From a checkpoint of a small mixture-of-experts model trained on Wikipedia: 12 layers, 27.4M parameters.
Below are experts of layer 8 (counted from 0) of a mixture-of-experts language model. Rows are named router (the router's row for the expert), gate (a neuron's input weights, with its number), up (a neuron's input weights, with its number), down (a neuron's output weights, with its number) and show model dimensions 0-95. Each number is 500 + 50 x the weight over its row's rms, rounded and kept within 0 to 999. Numbers have three digits each.
Before each expert's rows: "comes before" lists some tokens at least twice as common just after its tokens as in all text. This comes from a sample of Wikipedia text that the model never trained on. Tokens count by the router's weight.

# expert 217
comes before: ":", "h", "op", "osed", "s", "ulation"
router:491528472572479471504505445482482407506399512433506422479452524537530408461535509512540467578579454566505476450545524541540430401559429511543467443549473451462528507620503476465496493378469519487524478494523497499473496529559447582609461500449497579442405511619511512491505584540522423513
gate0:476537374496515464508444521476587531489516466556441448541507402535568433391501538441474490469531518515456486425419464534489509484450517573546508401408487424366487550507452539529396486449554519416526517444449482506584559510475461399538581444500523479527477484502573507477502523506497483439
up0:501537535458483532389525508506534405510455449524450517467535489512520550458495507550506489516441470504489379479511602492578493556505549531593462578521528490479494434597556525388403549477476541493486470443481382463465469510485444536492496611616514526519453439514466465394449482416514513557
down0:511518504448468447441457416477498518534437449400524577461466599453459445442477571498572500519458512573538483486513519442547543574622457522519488517500460449478490479490483518571451513491391413465407498435452412555529590406444556524441535567455491472442455493520453543473482457566434555513
gate1:563532502605430537495475593391531500475440450438450382500452537528468487460462513527547516501567514506465487505490504600568521549540535486486432475423587609460381464536454564538505518476533451522557488487453577607488458510559483497517532488581570466456532485485594552489440547501464453534
up1:495540547516567432494496556510550419437483581499543433578481487544488467554512562552639412551496523483557455527508576553459550510469560446493550554473481576518549615518487530599500543494541526484459482533495568480505446507533572453472567514482627475418554479558534554553578519499491487587
down1:630502484503519507476559485536458468481506505561575522433520511467548413531477474616502529438532539583494502535492454569569512575416520481471595490492543558522500501514540559429515522472530596451389462401536529448481514515498476519570364455509534477403460504587583430545474488474488489517
gate2:440561449506554532529568418608445570578431552523511496453523455540379566463485415456471582495597563513556468438515506583508488445473503601420510445525545524527522471473461479528538558476555517525490593526467496494529546496394581584410503541508488498535482507590464545533508503469470533473
up2:509482580540540529532516588442555461355577549489545448505510570452526508569440524468526475493519460511432484526464543479542632535511552390529596538480436523472479501510644452455597543479535489509450414541517443516417397488561551461501516503524436470495532458509509493479457465483497448500
down2:630455485484552565529473365551434540540443513539456464610441422487498444538403454496505438452589474518513461502509513529560528513498535480446568532440463429475509508552517511392532493472546475510566499462456504479529546504578465564406519540486416544479467460494463485440421487402477415514

# expert 155
comes before: " ", "|", "===", " career", " /", " Team"
router:514500472552424597561455410498475532423425470528528486417464503557521453524537480542483457453395622438426475456502533515494407452591499515521473529437466441484538614519500560431516456519522556447516393484455402458462503461435468484481447394497504430546503498442494503501526487539472547556
gate0:494411464513445554545524496506418457533397456441527480491528514483489461404515571445519563502461546413461500547532552502541550517533531483500483417523516585657531533598529440526598519499498452468474534523519523489494463506433418536533467559582602381541520563471534470473469525483450539573
up0:542437493586395555610503457418419449537420421544529421516463491512511571499428488464503573578475481464435487516521538489515498462459526513554500448563423500629468545509562363505509574497472521429553464435567548504503464496457473468549503585516581499474484563483530513432521526470544523488
down0:409446545531498491499461490514577438508474378475424517627509431417465535482468428438510460547536592527560493518494461526549499479450480573514470619447552479532429517563488420468520482576521457457507592533421487492463496560487426515606499502503497564559513465543583463471444481486523530420
gate1:539492502517459494515419443502481517459456476399644571562513484514520487467512414486363415456527545549465560383546476426492507455494492580497602491539538478535469564484530538464369503457567485484495423528499487524524531490439499458497464517539491505559502526573530543511623472554436534466
up1:585563476362501540541565538567514490549471498488452550454604516579528510459567484502515442533483452452436513491424464448545567481466496532481490441515493492539462562501559573488382541605412482526532463398564586574433534578443487436446451442462496522520499437514501570469478466504478501515
down1:449511465478451505487491507598539492504510519498542569523597410504509500396506467559539526447526509513378507426522519458475502492517462614500487529494464543514474418558486428406456463500522486508478608409444418504415490513498549464565483574475488354465569443508481450456488604522492505563
gate2:534487530481514558559522458526525532535477456455478442490484505569494541564478495481530509475497575480542539532641444544395455515565529569550477597518508539463488508505412456435590423515454490444360568544447482401379426506458542510524565541506480553572501509489417539499482544554523526548
up2:566439515460528501476491526508450482448556509436562577568548520469531445536515510436454584555505551469510531513433523425456488406498403591509521488509425508449462521525427518527506475557550390506426444410459350441486554512435527539442486489524494502489557498524549527513560441475443585605
down2:503561549514546508460460505452467538511419554513444431528395427472524566510540552536510469515532475504519527564505480643496474562450613476433535479480534486473562446518460395392503566515460583495565545493501535459583458510567425496507459404432608554520478518480464454497495560510458450442

# expert 181
comes before: " The", " In", " He", " It", " This", "5"
router:550490472508436459570435422477501549520548462487595534536371456498518469505528519505473468466520449507498559497488527510487607434468545439529497555528518600472470506501484379506580525486452571468490540580402597536502467402594498494510502442540521592506454445444447470528400487445571533458
gate2:406535501499460519544475534537550493446541521561517491457504517480506518441541575483511458385477504656399482461430467501420550480515455466555447487461506464529580434470534494488461506367444438414435465460509498431508535531503523483413484559585543475410589537513440539569468563529523517489
up2:458495475477516493559403538519559565383586539513489585443467553458504481481532576519489510450472500518484435493435489487397522474500457458619523450434500498577459409506534498476453509439531478425508471506430486523491518468538609507351525483609540501477579487478499503558447550562575524445
down2:541512584533442507537491441542561518493465456462492471568437597580551520561576517483494452502610494465381472570574495497453552575460557505445582456459438521416551539497539464443590503532542507412463460540522457585524463572484497496473521514568473495525443494488517410477512477465601527593
gate3:546565507534479442464518480519578552537516502542561460549524538518516461508594535526523473536528454541478582309655550496520484501449527490446535560486554539489454483556467471482501428466506513403522463426474478449523443495560505482501445537478483468482564439502601488447504479555359450464
up3:592614525495546428501540518543528606499509467626514387492533571433479470563511491482519562531486490586481548404587534537539429510459580489516622555505486503450460505551503461487469413513454535474453508420483520516543472469548476447574506534448504497528511441523604460465522472509410519455
down3:452578413496476473510462468502433480434560537556522468531484512511511499441520489521630436498566449503574523544478492447501421468487554442481583506524477540502520457472526421501727453586469478441491537502540463558479467452444490521497558558457602498445445457515430488462480455452475543479
gate4:484569469488542552553555486538461516438382453598560548508500461480545508476513496479514585505559546453471531461443538435610511475468494487554500491474573477580540450532553511432547469484566484658470521511445566410571634422576438530460517491503504483499435514549557473517533458526512466459
up4:422557469538486508553507505440488570486543468434544520472455498479485548537510451562524504503432394529571508539505448510474511521475521492576542532472425515418436419418557487560501474427460507587494536535524497562537422433508481497485533487654513516608481461450432515601460484356477496559
down4:497464462481552411502514519501537440591513403465477531471587507568524495562489494539497570492474490475512575479455513621511459581454400537467475467560520366554502541512487596403425415470541417535577434477440483484516459613544459437474524521517503481485489487467562513418552511467537500525

# expert 249
comes before: " (", " The", "\n", " He", " In", " –"
router:509518544520506470451438579465549521579524460503494430453494481548478507527504506566480483464527433517538499526497520526522440492559551514559446473501438604539562583519470489457602500460406570434469502477570603490523452527426472473448408511381505489499464490370446436448494465365502519421
gate0:564475521592501490453498510478418520464504557433584554379428588460453496461469448550365469548508491500531524479476502463535529496477469473517574497445510534532450452629532510517564540463464552400485486518460472528450398593494444469452471492568486496399538463527491422458490468554479476405
up0:534381575504647517494496459518472438575548478479555509568553506500499423525492494446446567549512437492459547517538543514557502479445525545515490501474486554454543587466384491505606486562510526495506597520455462523409447490601507571515541502371474521525415462490538517453433485445526475457
down0:484500402443453523538497484537544511437507468411475457571430563503569483446486511423568473569430452489510529588519506459516526525571594473460489553516515501486478523484518470425513520464408559556565410449546516536546426380434504513496526422525527577571520559457413553453500493460567574584
gate1:472479479556469431614515471352551512505400492514493416476524518563556521553485517545522489508605459527547472543472575459550547556447492505559509437543528524449418501487545534500543394486473395493437393369435476446498479512477495542557527537466544483519525546510593508535557530529539511467
up1:439457451585486381492501537452557472582434464440459455537564496509546536498407452586475438527537461523476415508543556466424594607571478481557474481490447548518465544480532571476485431485487445499507443461483528495527482513481443439554526591517486445388582504482520475473602580557480488471
down1:534503574484569499567575464532498414636401550547441480495503504495395413469517488476463556505441428512531557529515543505470454473502480530449479482486628481538523605573420470491462562449493542499501553497486545471468552489494442544540519513548500425540430429465476449534354465496469465553
gate2:482526485422501548459452524486533524429580403526514548462482453581458499527553596463512448617408562487531525454420478446518567456447462579577497491434575575500500513523476554484425516567499526443519435593532570501493574520501560575409514545451527552514500567549465476546541484498525454420
up2:475475517596487500519400441478515477518472539484476526484505554512644497517427445529523513478593578563542549515572529526470568525485433512494502530390605462486500505510437570549501433524486514557498458389567469537443505541499479549555551497584451433466513405481506582527447571593428502522
down2:489451546557528530473403455510536527407572474533453534437463496528473563563487540567577482568436558429504524472418461408551543574550434537535586509427513515459469517474542487550499564513598550486583437523527550509497493512488522458416493466441620508493489562499500444493541512485653485468

# expert 29
comes before: " the", " he", " and", " which", " but", " was"
router:563533430468486558625577496484455449531448479496492512591550533542494533553580468594514543563509554427452484559450524496541490544500570590465472540601517546535454504468537529487553527523470551485521493524490446556469430459509587521504561492481449613582473603576474556569513438412537496543
gate0:541544491464651421492504579517553403461529549524501554458586556464513556492492526476491408436533523431477527589491492490461422504536481493462540458539434466557440421488442581466558492437578516413584495516456452394479555541587480502455450463417475490464542529540504411477521497502518515467
up0:496503568442512476479517387469449493515406467489446578437459526593402474555512503419575514528565614455522503584580532519502525485547533496508514468491474443510523476487584472505482500509550491485632521553542480443523479480417445492546495532394530519405507525561506547608455547527537526599
down0:424427461456558423516472484511493474566537471544451523454507471554499547530507488426468393505518605514544499517526529474558511462486551517501578402413527437538526448634480425483523446488505580535525460563526333462521453582521502544529505456484505501477503459490613465566490523521409501449
gate1:546461449463583509489534492564552444553526481498453578508561434472448607438528468482548479432428502537566472472517516522526512464479486543560471485448493561535499550524491520512586545349506464464473499457411568481460627489522579395432521495455604432451447541478498484444477515553463427454
up1:549506435487533472555505463528497506526562456566514509505515486545408575563515506498556356435427525556545509570510500537428552417481605517552437516495633481526523579516574504433526536482515499487523433559391476485507575426500502431541519467538543458468409474553487464515431440496518422542
down1:454521416488471423557470432495530514408571475420436561560470511479468465454480599534574465448490430553516493479483443460528494450566360502506528486557427439453456529471497413557498513550544519552516414550450456473420470527583537490539483454451453371462440533500522424549452490506481537527
gate2:456445535535554450481505485526539457544527497606501432493530538503513559496561468453424588576560444548493473464470449540581576612400485511516501483537496497515424535576504512484539540521617548395470557584527509559476534456581530489415539528438491517479487627478518525546454571557489552495
up2:474544441541599467515526560391498555545489485584564494509580526468506567450558543479388438563535460570487518424516406594396531521534464465501459421528450536535492482406538559486479490536536547446512512588503432534535494496433474529540551555567509555534573531485470440499539552429493568520
down2:603550478462467470430546539412556647567566498485494477458537529503522470469529542457529436454482559417537492497460454446537463461567650464444514533491488587524521445513435531448521520580409506553449529514484526440500487444474471466576549542560517582524439473426430475517465472449467456457

# expert 150
comes before: " ", "outh", " Represent", "ard", "own", "ards"
router:498473493512486591553493453568473523448535509510595496442609474496583506524513533448505594528480472547385511431481454471559471488482497459469439489505478440479563519443502520552494407500541599391529539489475428458593527451469565402432486485524483454488513358508504491588464467559424514466
gate0:413566448503554559456514531499496434505505475523592516516619546454573519477490504548453431540553455413502461542445413469375376477448517513461532516453427535537567451391559487496483478483428482429460526509512431519580496565563543411492471488477552436551491469486506422530514508557467531504
up0:566572420453552594525525519537545536531533409391536618424520515437500466571474421537461478522469560481490409578531549587501531482548491447488519541518479511415534506455494456505532524454605559479514482445476512411549564416515582479519514532485554485492543475402481454498590544479427519505
down0:520486509519570521471501564449482395441518484423340433490578575468514473537408515475525496462494454506501456459445466546468523496455489408512486567563518483462414606545469495493531509486559537486444538522568544509419495474409508446447542468508544447447491495502610556524439430603574484525
gate1:498417429511509500529472582464534463550485528568482407424455459495470506531585558578444521446605463560489443403551457433575555526531476474484487485554458434497391500428501449515550442456619527551543550596501513444523536473510582489546468468484496519491450451584468466548460511583466457523
up1:555402507538519541515505490483577489445433457555416530500450531565512401484474526502504521495509390522484425420549466493534643479587536511456488472462559462539413430502408497558486492445529487527513572449516541416544464546535499442522391531592459564489488508602540536475512565503508435481
down1:538471550507534520548543477450605469498545474485428489446488539445447463502473495526545389487544439487552518527452460598538523460429483458540616533496502515603539432523420619505471497455523458468473448425523532521479480508551389576590460575441495479575434437507501548452553546535586516507
gate2:461433532462596579504512495501473555407388490500491464411571578494509467502468569518536537503482438415565479420503446457531455509528528482458457466498475476502522433438526557530375481525537549484564455481522434426563551527365562540431528475493476452510454438457549501509558435449578503434
up2:532539563522483489513491560465499536484469480445523536480573386523525588422407441541505484497528440460528499457448444519406501620527502540457426469523516543398441429498508494533555536631428445549543524490528503526442499429476519493402500523499436527492501497481513363520473506413472544405
down2:492427527476573449568504499482493490599513423468445526514460433535485527454488529508405622510474548546495528535466527495506542466521556464491473538543515555530616551478540454579558488571539518453622445461506513425510488496506491565456389536507578523594475474553426482426461522469633472542